Experts of a small language model.
Experts: 32 squared ReGLU neurons an expert, 4 picks a token.
Below are experts of layer 4 (counted from 0) of a mixture-of-experts language model. Rows are named gate (a neuron's input weights, with its number), up (a neuron's input weights, with its number), down (a neuron's output weights, with its number) and show model dimensions 0-95. Each number is 128 + 24 x the weight over its row's rms, rounded and kept within 0 to 255. Numbers have three digits each.
Before each expert's rows: a language model's description of what the expert responds to. This comes from a sample of Wikipedia text that the model never trained on.

# expert 21
What it handles: Capitalized name onsets
gate2:131160173096137099151143135118121130130136092145104159123115113074159111062141109140157120121112092100138136141149140124109133108077123126130154167145116142065138110109078119172080124090104109136132126097129128118148146156128125081144158120133130100137148133109117162102132154135123146161
up2:098150113090121126065129132162112107122140120114115148118120088139172127145133136144130106156136149111123130135105117080131129106142131110100104168141157139117122150138165126153132150112119083135124118131145124118145086144150163141088143156105131152128168103173180157212156143143102132138
down2:086166124117163134113146100086129158090083103139139168145142121137162078105132126161149097135128099134148138157102112169135102124138156104124073097133142171141125167120091120129122088155167101154142156141141115152134105115175149115116123089131136159145153129124153135112125108113149132103
gate3:138071139090137117124107099137126114117131082161152118128103108104155142086091145156158087150119121129142116135122121118141119142125130103155113178136159124132117177145146123134129101125129166137083112103107134105109179138149093096152177122184178163102119128125112142130116134085120134136
up3:148080176154118123153093107119131124149183141142119119084124110105133107131069100125122130132183133143112149131132144147129162127119124171144126125115083125123142114154139118158135187099103117087108130127135101144154134094111136114132109159156140128141117082179145110073138095138115137140
down3:117136140125111127112162111119166139172102116136098115109101151108106129129160107184171133151116146132114162098145154129108069079132125097080142101114131112121138142128157139085150157110113163101122156142168132091122137134124113127103096107133118093115108083114111090170137133148126117164
gate4:128174101139064116101101143135155105126114133123110135103117106111167147089143104155107114163137164125146135094125104134102097127172103136149166130079124137126174171123123112125119134144099076131129099149141133150155154117101121129136120165093121135149128117118157122120146136050126123151
up4:131166115139075108105104152137161091119128149132129134109104110116148139093126115160108116159136170131148128103116111128096094126176104130159158140080112146117171156115113110117114130154112069123127094142149139146155147101101111124128135157100120128162122127103168122113142149046115125137
down4:164126158155123124111113122120107132150110085153135129141090137111142107163117133108147120054088139149101103173149144143156132134120149164089121095140137111145080128116147149123176151111106144126136126128118111103117159117141174103106149136167113121076133131148106103143132121149116172183

# expert 44
What it handles: Table cell separators
gate2:087151118105110144109140135147130109134098163126134150155102107109121094166092085147083147118127151126132099190119162169143110138133131124102167162181180120141112110105142126146114142114122138123144115118123162134091098167094112086111138133122159090142159115114157148092128114126140097123
up2:098129118151165128097141126138125146159110124143143122092174118150126143123123132106091134135119068131158142157112142129108136174109115133160105088130148117144164126130133151112141130162151078151134110079123124124105138110134137092134111133137116154145093144151093173178098082172131114182
down2:101093114133141133122110128143141133090162148092130114137102131123150140117134114098116168131174110090162124069148120143111144052161153136093134118152101161133119132162139138152160077127125141104168099133168113122113141119154127113110116108122163113114100119137137124093144144091156081143
gate3:129116160148094166157148110116138106134120129119151114163143141124116162109169122136161124157118121125175138100179159147134127157096144132150149158134148156107126101093164127136124112071101128101126169095073159117124098124137085105164128077105150124114151146129116153141117157154102114120
up3:108177110120110107112151137090094153114147107129096156144134118058092149143140133168129151131093147144157117140132125147116086139105159137109127163146166124164146100141126106151137138134172090111097126152188145112118094145098157152109115118152146122130177123151129142110134148151143128094
down3:119140134157080126130160149154141115137153107120129123099102154090161171101111126132110102124164152129152111114130099159129117131107137146155121144081108131102103093147137139117151125125128115133084142099083105119110157123167101123123083151096151104122135091125114109136103213154098160127
gate4:128109109160117110157118125120119181120108155106179161103171116145139132117109109171133119092078148113107121126078116128096149113128110095142118128117114188160078127136115100113178102121127140099110127127148081149130097128139086145129143152123112148086144089124142123140147149103123137099
up4:098137134147112102105120113116091142136075121121147112134160117151116149152112123162101146118148087145143152131107149123108120094118128133126132111121115173103138127138154101124163158116156100153117050082149122137116173132123110085080188123139086105140111114112167114145102148124144128146
down4:162120075091180159169157155147105131141151150116128132127140123145122132132182160163085104125146112088157109116127129137113134106114112121135091118104117106145147119142137137128132138110113165103159154153147103147120149162088142093110138136133207137133104105147128108094123098148124146166

# expert 61
What it handles: Prepositions of time and place
gate0:111112114114128152162121092138144106124145128138133163142128151094112170129084174180164098131110159141176149118101123108156108144111116134122187129099099136123124101088112109113111106151135159117122158155117101148129105117152159119119076113097119116085131153100117101097107140117154089142
up0:146116109152132153175143111143116099124142149137130109115161109136158139149153108175114113142135119159086124128140142117093086124107139160169105099131151134124154151133102119118131115136143206121139110138121151126140145101099154156158142150113107175168103095185149140123136087112132100083
down0:137143130146168111101109122152115131145158085146144149131147123177157100098123125082149132129165136112123140089086093161122130114136094171118154125151129101109167123097126137151161107131112095103156165100112170163117142103141165120106151115116115165090132136125121073123152083137114125120
gate1:104108109130121097147100107103151139121112133110109125169144141112188141147129130160124083116088182104138130119162147103104108117141141088122118139061121139120114147084116121141173096119130139117108125136138155116116156156108170079150115104108131151159133110102161124094131142125170102156
up1:106144165117124135126138133142120128107119138146129080118143133113120188141109098145173074148163158145106153154193122098142138116140097111109118111151139138174146126119110152153112085129138088140134150118121103101115143138146152160132149104203146135143112099153150114154134114151111141093
down1:108144159123140173106128101150098120110125124117111111118082108136136149145144122144114101144151110091119152122112127134141174178125117142124162107123150090114114149150108125050075130129153115132126144117166140073137121131100146128136113146099096118097146161117084088146103097101096145108
gate2:101111133114171150130131112123159150094086141165156127164132164075129181160125115120160121125114146128158135123171145133131146136125095126124166141104076144141145135130104141120145128176134121083129116153124124098147158170156153107101103092125128138103150149106121080127108098129175109144
up2:139145142112137149135117180111151124123140140134122135095170180084121096154101129115109092148149136121123114116137122102054107126152104151152161100130118170125107137132123105130121082104107112120174118099109160144127102132137137145164144148117118171086082118147166118142110104100162153129
down2:126099099122111145130120095155139094125166089126124144135139095093134102128148176180123150100123099098108176153110111129109118118130107116083120094108127119121102152142130176174133116092171106138141100112089130139136113135166106128102117152066142139124121157141181128139114109124140139100

# expert 59
What it handles: Forms of be
gate0:129117075120129148094131104128171132093158110145156137157115137133155157188083172154134057086116149097137119152096141117138105113101119143104111137117128106117116134107128136145164132155128160111085132126137100140117130159146140128132126091120157142173120137119132121084143153137178125161
up0:129094145173141144147091134177085135137153128142096165165135124139118136140136135119114137123174111189186107137119151153122133128110125110125125128138141113161172105129145122139112135154159131120161121119104102087123124121118100117134113175137136168120104117136131166189078169104105117129
down0:134126108113121134123165136157167113134115128155172098160124134157123100112140098066129145181115135160146111147123163114121112143124118180143128163150146101121142130108162183130082129148087130148154113115126146110116132139100089126125128096139119148144192144079117128145134114104166152133
gate1:104093090130122124152118114161162129121122158137130128165111120111124138138124131135159103076093153070172130166162140094138112104100152162134099141110064146151133171124129144140117136118108154121123131123161114131169140173105152122095096110114164160126140116135110135147172149148154123154
up1:116102138133091153113150151158123157124097140115096103163093138151144132131111168168134146142146112120119142113111141113134131129161118102141114170113089145082146126124132094073098133109117143169104133101109088097121128086087110117113095096098170120152141131175116117141093125087123089122
down1:108094130123120127100109175085149104105151120124120091122160122164129127099146145144130105109159157116134116128159156129086132068135142100124078105144102156110067120121134109139104160129146122126147133145104152126128148159106111117136165126147134100150088118149127116146182085125092128176
gate2:086096145156107141132132114195128115124118139108105124098137143136141145146137122159163099129133121139116111174139160088157126108121096146130176143128137147115136162068127146115160129098116150113102146130162143109136132089169159096183166109112139130112164119135140087111113153118143099161
up2:127118114177144119113169149044118132120116160118149163150102103093129131117107107119123103118143116097164126097140127091132095131126123127156150121117120089118147085161109106138167146075112093123101137124155096149088136128151124168115112126132122112123092164118143128131117159130161167096
down2:122154115100113129126127109117145154091097144104130141150102120088172126140150155101108120060146125124181123141176133098139124176145118137124113103133082091147142161124161085131144096126140154156107150115099114108094117147125108108099123178114153131155147146171109121145142083136120135134

# expert 45
What it handles: Word-initial letters after breaks
gate2:105142097112122101168133146114139110139110113124139086127159145138168191117123129114142156149137164148164131126117137155117153116137071113118136154145065137150111152122112140136135172122133159136171097183098080115117151147101130093083117137133134153102104073118124136114131117127121125145
up2:127091149129103157110138122138124148126168130158134131187134109156166155141060127129141103102111090125135139127158123094140134135127159116143141135091088164104112106136127129104107150146154127107105145134157176123092162123187143106122106128138089144146107130106120175112109153121180132148
down2:151159183150130151078149132119128119116142147144139108162110133089124069169122126159139117127160158125121150091119105105139144153116147124144117077095136118123111146087160137125109149154164163117113152134135114130105148128112120121146110129089183110086138171141121110123122137146182159159
gate3:123153087148146133124170157119096116100157134100135142147111146118123122132133149143159157135139133144129129136138124099136122119111153116109097122146106131202112160158092149094157116191122144093114112166134154110125180172137130166157097157162127111126118097118176138095143125123141086128
up3:130125112158111187147133153157119155100119097135122149152117137161158088126105134130149089113136137048078129139100141105113120096156140135108095105131124142140095174092096149117111094134095140124161126128148142099095167109126111122103150113116171138127153101111147160139096114135139109122
down3:097134115141143135131101120142099149152157149085150144126093121135136126116131123120103142134163106152100122151133091104096142107107111127083147143076124117145130142117111112157163144154128130083086157101078155120137110103136098176098128137122101104157168185157141106122080147103158139131
gate4:142148110112123118159089159112143125093093145141139095115148083094107156147141149122121187122154120096113121109085129116083142117138166159101139125143146099101137166107137152090105149130100141132116117175151115125094110122140157156109134104090164151095104092143143125139119121105187123130
up4:160137160104164121120146117161134163103105140128143140129149111130133187125082122136138116116175128106153140122085149160165201149119131131126125120163074126122110110131125127122100170123102168150155152156102115121150100178112115104107164154131126117150154100113097131145149157145141113132
down4:136096149098143152155120116114104125178130088145141150155080123136120107118106132137108138106134125111111119130141091109096116103159136139144125092181157119154085116150122140156098106108144148168113149126136115121114111104176084094145096127135077185108127077122123143146121105108109166119

# expert 35
What it handles: Place nouns and and
gate0:101132108124117145152140093133111132140164121129129140123077141135117183106111125154147087095144183089202140148124159119171107147131107139147158135148133140103133117132089135112105154119136151112128108161114125172158142157146162116121105113090124121104123132123121130082108181144155096121
up0:146152139153114126133102105143159133128071143121119140124118145157143143119121067116137139089121117122089083109075156161140145142106129111101140155144071133145114104137157117111119137183117123154082123120125150154122106147120139179130122164115128143080126178084135157138119145114138102114
down0:140118090097125061115101151119084123092118135128137090137170146118107131176151140069146144105124140159190130125084111127120147125140151132085124121092120130128126127145142154128140115134171109113137137094140110127115114157167097087148144143136118113139114137111133116082118088165150157116
gate1:076094133127102134115117122120159108113120127159155112155110138134146178128129123155205080081124128145162108143105155078101110089123093153119108131146105117148124149091140136115115128127145168118099096111163140120097146131156126128119120085099117133147116090122142162101116131158156132141
up1:140121150133161164108118063146137117117092154149111107101119069098111167120157094110125115112151137162110098144163130131117165106140143130118088128104117099139173187112117117108118138087124133144143106139130113088157123115150152133090130157099142156099159150135096140101126160119145112146
down1:106141077149141134153108138147111119095147133093151138128097105142139119117120133144153170131093162121107165115135128159140088165131097122126105115099175140155131145050125130150184118109125129086149105121165124130122129137172123143109153110112129142146114198141129124143128153173144117125
gate2:107098135129102149137102146141128104121112142154124179139129133118134189126099147124147110097097183073140123138141170118127111098128133137175108126169111144109177135081135120150123129152113109130098136130153129172149138143180120115122130110080140131136129112148115135097103133139192141160
up2:161090100087163142145157114127164090133120089160133124120075133122089157097126145117138143186138109172087120138126155121132139122148124103084123087109108115143124091111122095138166132139108113125125094173158129131089137115127141146092103132168154135118134120113108124116169126168134152121
down2:121165126098109075129108142130152117151140138124116155110117130137153118147098133121187128137123122106155144133119126127125124103133111117134083118172144144130173186101138121100108111105085143109102132115122071112146153136087179123091103079103161122164168132128087129145114092129136151129

# expert 56
What it handles: Name-initial capitals
gate0:090144081113092155130131080150155154122143107121127134159142120122155142148059140131088134066137147132114098144102104125131129114128103155130078159149102118112098134141150131129129158116146134138114110120122127154083144098181091108155137151094117121116116126128132144111130069160126142091
up0:128146161144101148134142143134173131177121114109115169152144124130123116182118109134137130141147146126143165118097120115088125083141108161073106093143114124102154091134134113106167132144106154120143113170125117117087080161134145122117133180124107104163162119094129150109116122179149123139
down0:123139082117127127109153096094141120117142148131145154071119133155198090097114161122102135129123110137131105135118132133134137182121125118162172139140119151149134105172120114162106113088157108125131107131172101145124129100155180128135118139098132163064128128077143120120139125138106125141
gate1:127106119112097173127172116150149158159165091142138111108133116110170193152125133159147092134173145117116119135148124071138141124123163105139112144132152156102084133103152160129123120141149136130121107106170110089139148103124132101147129088130113119109140134146081116162143126078155149135
up1:150119160123114126109143101134163151099092100149139138149125129157152089146098133174160088153168125135113130148094122121102192102099136156148131131160152123156085146124049140134107161129124118139131151088133139144137111161123135110105133143131132166142134102148089142133140177146119133146
down1:118102141140142161094116148094134118141119140100145126132155147129146071151095151102119092116093129089141148144125130105115138143160083152128114151133116165138137119147140167134129118146079101127075145116095153080125138113122136151146066162170117136120108134098077080142145128116115125144
gate2:133156096155115181133122134120158171168131142112094150177166156126144114158152108156152126097111164147145154130109151115076100137113137154138109129132152119139160124149147126100107139150133137094152164150106104146113189130120112121155102115143198133147117155109123114089127137153124148136
up2:145144096150094126157104152144125103111074111151120117135154096135162129136103120113152131167127158116123114128133153103123123133160116103156103163120110143099099100103104155108159123160113136095121075151126144157145099163138107160145150128156178124145114149159131148118115070149082081140
down2:100113161157138131169104093115118143184136118159147149116121103153141177131120124174097136124126097166118168147121126150162118117121084143166167157096091091139171125135140119150088125096127127138108104144135154143136127150095113123138162117144133160087092092125138132146151134084141118138

# expert 6
What it handles: Table cell separators
gate2:127153115114119152125143144142118113142125130070122126111106113103131107140186139119131103117109112120138141138163074097135159143124120157123100159151121160144113126122137074061172124114111087080166064124146140152140130121140098118133112097098098120128158141108104138139115163126164120107
up2:135115131139115138110078130134144129143134141114131116131138152126119151158118111103088129130127103184123111154106125160088146087164082099168154119109126124102128150107134057102137114121133144146099129177135134183083111124145131118071115128107134130117161128086172129162157156130134132129
down2:120124099113149128161148127144166097117159132100135166067100120170142156123124097181134136145106098165140157133121118159177133098103138140109132110134114119118132118133120167132105124138099131180135145182122137157162126156096108117157131114134162133109117117129122088121142175161166146096
gate3:131167122143140122107163103134125098151122169128154176176100120137114088145134147159132146115161181090159132126142113178123089173095139116122143114178150179137084137131141133132137143090125133122123148122151132113152148115128135116122127108131106138150109107136081130070135151092151118114
up3:177092103128088099119098154117096136114110138136167126132105094088125146127129129134111110141121145137170141109119128136152128181138104145164147091133161102176142128141151151160137155138155124102122091107144134087090105078147110122170157140120138083155138172122131154143133123143140164151
down3:155111113106120088085144098100074141143124099124080135127119162126140129112162127121146127133179091113141164144154131138073151074125140151140135169134114145144171141131129144088131103126157145100185149110135116151132173147140111160134139128137138130105131108160113110122108126141084164141
gate4:137119164110110102156136130125099145089123141112119145151141132130134151136118085101149144117147166115123129154159125067113135130096146159145131135147138140097144146174111125169134092100143117110128130133139077126127077124127148133125142170086159099124087111177118158080162092168141155113
up4:100110098084079129175116165146146181077119151099173117110118104109146160130112129126130151123110151143159110107132188161140126134134161124101153089102113129136145125147127114126146142110109143135146118128100138119152098175123113081095154131166142138110153142154118121109128089116133168147
down4:125074140115091157105092104151133132156130125135151183096133099126151098155145126140136131141142148124104097173113159171069160135136125140125089132161112098142139110157149120129117155108100135138084089130123112142120174121142087170118090147121106104125132146134110109129132141154170111160

# expert 24
What it handles: Buildings and list nouns
gate2:126138168127100168133129088126160113066124144102107157144137112079151141154109135125151074105111147121176138138085136122144126093147110142139139122094110081116110138113148110128143136121180156112094118137120141135085167165145147075121122135131143139141139110108142102105116155091153128157
up2:134135145125112114121164095113170116129139120153140122101142141163154103129122156108098125149146158114143129150069131088159147126063110148166105157115108105159112167131112101094085146131170164122162137115130118110156081105134151145102124107117164125135148121117114122136093111124096150177
down2:137153153096112159117113115155136113165168128140151128118102130147156099106124143139137136134135135163092125162155126092127128149142106128108131159132159153155118106104132112126148175154121120107081145154101125128141115064068143083139142091164148129127113086111156168095156117117135091161
gate3:085126097148154107137137110133156137115115136108112197135131123096126124132122130143158080095099110107128144138096107093134099126135133133119124126117126109111163129103128091124145098120114144127088089110143124125144130161162140092088112087135136141136138066095125107100157116153156093200
up3:168147129099122162120131144104128086139116187106149172124133155150090122111145111077143171123135142107146109114125138109158153127108165171154140057117149132118141144144099150122097097139112121113127143166109107150147105141116148130156120123098148114169122177104123126102127159105154102146
down3:124143082089176154129092125151116115122124122121133117114164113119135152098172103189100132107169092114101142096149097149111124119121129195125116120144126137119142159137106156091101114118123176151154136152150145087135130144099148136125144152095141139123132133119130128180116095153088119099
gate4:105113145144087151115117137143143106131151135136132134175143123112163170151122099168147091130112162089159137146154116066136128124164143165160147126082107131113125139076129159131129133140158156087142109162108135124167121117141134124135126133142118158149150093130084110114125150100159105184
up4:169137148092149128139131155132125128153134128122157134156082153121089092150132107094163129149114173132104146118146107185131129140079177136107091153157121099127101120107128146086109141160087137128151145110117119124131132141120149120139049171112128131122112108126142125103130181139104113131
down4:135146125142147132188129128131149168115145133115189104157095151119113159129133094139131132097175101118104084140144098117137116095125153131160071136124135098092150154130148143151149146172107127122150124182108153133133112122087072126125144117153122100130134165112120107117125087150123145142

# expert 29
What it handles: Verb stem pieces
gate0:155111156125112114131111130119139155106117146155090101113095157098126164178145172113179115145158110099126140112143119134143131122131103119151097148160126088128147158101172129089149121114184147105084131127135113125122147120131152100143131152175109103109167105115142135103070131165117111117
up0:126112108091130124130114149119148120146128076093099097120113092122131153149125116125142147154093140068104099122154124122114131138132165144100131168095150103128098169118151109101103137104106132164143151138090118166137112105098148147081158135136094129109105145108163104083151130078107093142
down0:111115086190099119136127081117145183106137163133111116138148134125135096154142156104117100137156115134156131166150130154143148145150124163125124119187093142146113102117112135147143141113145153114124087127167129134127162113117106089166107127115137163082103119150058141145123114155132116121
gate1:122129065128129137135105122124159107121123089121132125126075129131113111122106145159171087132073103142146165132144128190126053188128138130089115113143139146072123094111135136138161126133155146102115118088132151113121143104129118120101133124138096123107148131151129127098123098134104119143
up1:114144139114143129156145109157099132104142145082123109159147177141099101132114127096113167092078089124136127162118155182143143119104155104140152096134139131151098142094119139117112140106130150135112143173107112131153145125152162148150088130120171142140179131141096081081147130145122111146
down1:093116129120100060118158113110114068129139104112154140120113104098130100137141084126133121105113111152158125123120134099124131086105080098126136126077179103138131131130150163123156123113142122078093141140106148131144133160101152084100169127140140148137179123152119144129155103137112128148
gate2:114097155113116132140141152150128103116109126102112139149086146145087170116150118155100135103095140093141112145120123120123109139153112123113112146120134102200138151171159125107174106116115129131085129148135143167145177152097105099107073147141086144099137128130167110122110158114095150102
up2:075113164159146154148092100161112087128095113130137118100109142109167148119133128179133114121089114102118147148148129104127111121137115125157136162112143139118105082150143114152132134120157101172131158100145128109142142148159147078130097141159133073168112150155127095144103141134118100171
down2:140136124147109106109149129152118127122129106113133152122109125117142135140124083119119147113102160157114094059165146090121195088104144189114123155083145123148132187101137143114114162103122131128144108137109125120141148135169097106132132150137129084132147145125089144170118124117086119103

# expert 34
What it handles: Clause-linking conjunctions
gate2:157143134122125124148128132180121124122107180097148128132121155123159153140150132178121117095129127125122168143190139145139142110145161116123138109101094176107171118117094087091146111183106099115126143081137109154168149140113150152143119118137125155135145181094145131099110142149116122134
up2:119120082131121086128138161118092141108115143092129129157151103140133069177167095099102163120108110102143111119138135150113109118108116154127103119141142150138093172112158145082102128111113139138078139142130171158125149141148129135097156111080088112126094137149148114119128150101103090130
down2:118131120108112109158117103103168111129142101152146125126118156123136176077077127130100080080104139124153140133118143109154171102139124124137135127149169104123074126143127085162107124095144075144155138113085102130135151119148151123134123164167133157142141143162136153128159120117111171143
gate3:127118120132181130145133163131157134135107080109116126129143132119154158108145098128150107114145136150126139166109111129170112110139103153124109113106133144118149101087122086046077132161109090136074126118124102177132126127103134101107141141143153128131181161090144119133116093117140134118
up3:141130104090120074124151133114145138154135109096110164153153184107177131157140125125122173114080130145123139130066115135138123114137110131133121096124164166150092151107150093154118148104142127115132112150122129121126185110129109136127136107152101147134115133134135131195157170104151115094
down3:108097134174124111101129102132158129129099103143111143121112078071122165135107146133129123171121128116125128156143146140127091116128089076107103117114173143110132146166107127128120125133185116166152111123173132119099068105141124092140140138145129147181123124135146128139150114111182112142
gate4:120131130127156127176163089167127098131149125139143130125137144136167122134174144123085108170125132137141159186129119125112060102123119136153124157105148146126089145121137116119113118128173142121127084122091122164100166093134114101155107123126105101145155116149176095139154164133147157144
up4:127099103118142137109123153105109141080145117148097134117163121126157103120110176089162136132097152143128134132088141112181111147130094097118113123121123147114157116141113108095119140124108141123146092158106099083155165083121108191132139132102134116166170098130154133133086135152136169106
down4:129147191137151119141163120129126119132128098110106118130098162114165152144109087105123089115134108148119085113148118142131141090114161175134161145090138086159089123131114126126138123136166096159103110097126079127132082180142154089120114141168116136133111124114142138164101116109125112160

# expert 36
What it handles: Quantity and degree words
gate0:136110112150138145155119113146102152157183109136130143108095150129170163145104106107138120117146140072095143120179133150091128082117113124101138079161145118117120118089126096104139092130116160102146100134150101145137127128118125126150085126148107111152133127167136087125192166139136114121
up0:142131137170084089137110121144120097147134064194142128141122128119125158113126131160131125173148136151143137132127156153091122123111141169124140070115128118090133089109122129123119144108133118100083093092107139139146118155145137118093174176113137147127133137154110125104132115162091092108
down0:145151123111142124123129116130086097148117183086144151143125120141101108148152114095153104146128148129135137122115078108138148192126122106101107182096144117092141153125146145153125150115125089128114165151095151140075112120099112133119146155131115092115107127089174156122097121181138134134
gate1:126123112145135149124123119163100130111122112168106169138128126129101100133127105152127105099155173147140125109170049122094131131163138124143082134170065121110119146095145155109122112134076114139118159146156144152126159133159136131157132119103120107147130133148096082102148154172140136131
up1:083143155134121144168091134140124115120152135159157099117122183139119142149156110127110156125105120116063136133122107190107107133136154118103109112162116173153134144081152120129103150140098153125140132121109124154121204119117127098133146128124158119161159130111128113112138135142175147167
down1:136106149125100115168074119136143163118096118105096126133187126131103131098165115140112163102129087146090073114154089135125121145095098106118100135153124114072146131143162138093107113118100129128108133110121118112096126133139074123095119128105093172102151125130156138120151098122117139132
gate2:124091115130123124085090100146114102121161106151098137146146187108116165108115104163089134117159137120150146108134098169087121097120170133110123140123143110158110112134119131101123160109100074084133157122179133114150127165146095120125117147084149128115137159158100092138141127127156111134
up2:107128119098065161134175157125122130138143144160118154167100159121102121142100118108093108138119107123120140133197158069151158156123114130147157130125177102139115121147172122142120140095108116131117158092096140089144120097131119121153136107132146108141128164110100123160105173133132142121
down2:129164148121120134106134122104122116126105142147109082143151157129066084139148149105151108156125120086144155143142126121108105130143151120084107111107120128141108141182112109140128135131137128106121101125139163176132134089138188155079113166128140129143093106100166131099117098140164081109

# expert 46
What it handles: Prepositions in names
gate0:183164147152116151148100145114118127120121098131125131078107091162102140159104128118112102123125121140128180131131131137129093114153102124088143161089078132134131125159120135118166115112162175128126107073142134136111083127136148143129094117165121168143151120133113128116123150194157104129
up0:124148122105109156115171170151117142155118123118104158144112096107126127128091154159128115104102112115124125105120090174132125102126075170177115098151106130154177085137085151109128123112161069131134132144104120106083112122153131127145164152117132127140151142167147116127156149121147162112
down0:097146117142117127149098157114184153127115130126100153133149110123153150146117072108117122172097151119138130128152147109121097073127155132097148115121090102117126113140124103089096162106144095146145113090070153135149167153106151112169127070118152125076128123117129104122131125140135132122
gate1:104156105160110153166136137153127111166105148119151154168109136171123141139117139145129151125143136172102154115097142124148117108148125072127158150148123145082149153096110140128174134099082123126117119141118115082110135106138121071127142092124109124125117145120140092115102115171105168181
up1:187143166113126167135111115102102123181128129146084153152150127136122135143146125130120118087135160128094147128116169139073165128144090121141124165117111084129141094141132153101127106107176099124149138122154149091129153109146091133124123131136117168121166128109149089105112094137161097148
down1:112111091111114147102116173153122108121148095127122130105130127118066155089134097161144124142076119147147156131121124112144082098125148112142112119136091101147138113139199132105117125090153125143104151111114120145150121081133145152146144150114132100123131064133125112131174134128088136169
gate2:132117125176122154131126139126156141118118111105142143107089145097132140096129143116123133071142127138109131114111151107104135094115130064121141124135130171142137120136127126142105131150110184103148107124108149147171069101128156125158092127141162132120138141200139187139106114157135153166
up2:132140152119106134132174116128114115179124170126139145140131099174105123133108085103162174152110165085137141166156152095081079120097175123126121133142115190135127073153156144135134142112124116108122149128113128150122126127107128157154103162140112171136099155118130135143116140134130145112
down2:125144143141180091104105176153180127096098126134153123110152138135126125070135145134194114174152126159129103103133154112152126126150109155129135106113123147144151122089102128116177129158133095159109176157169108122120122148123129138143138111148130133102158120103173118114138128125141139083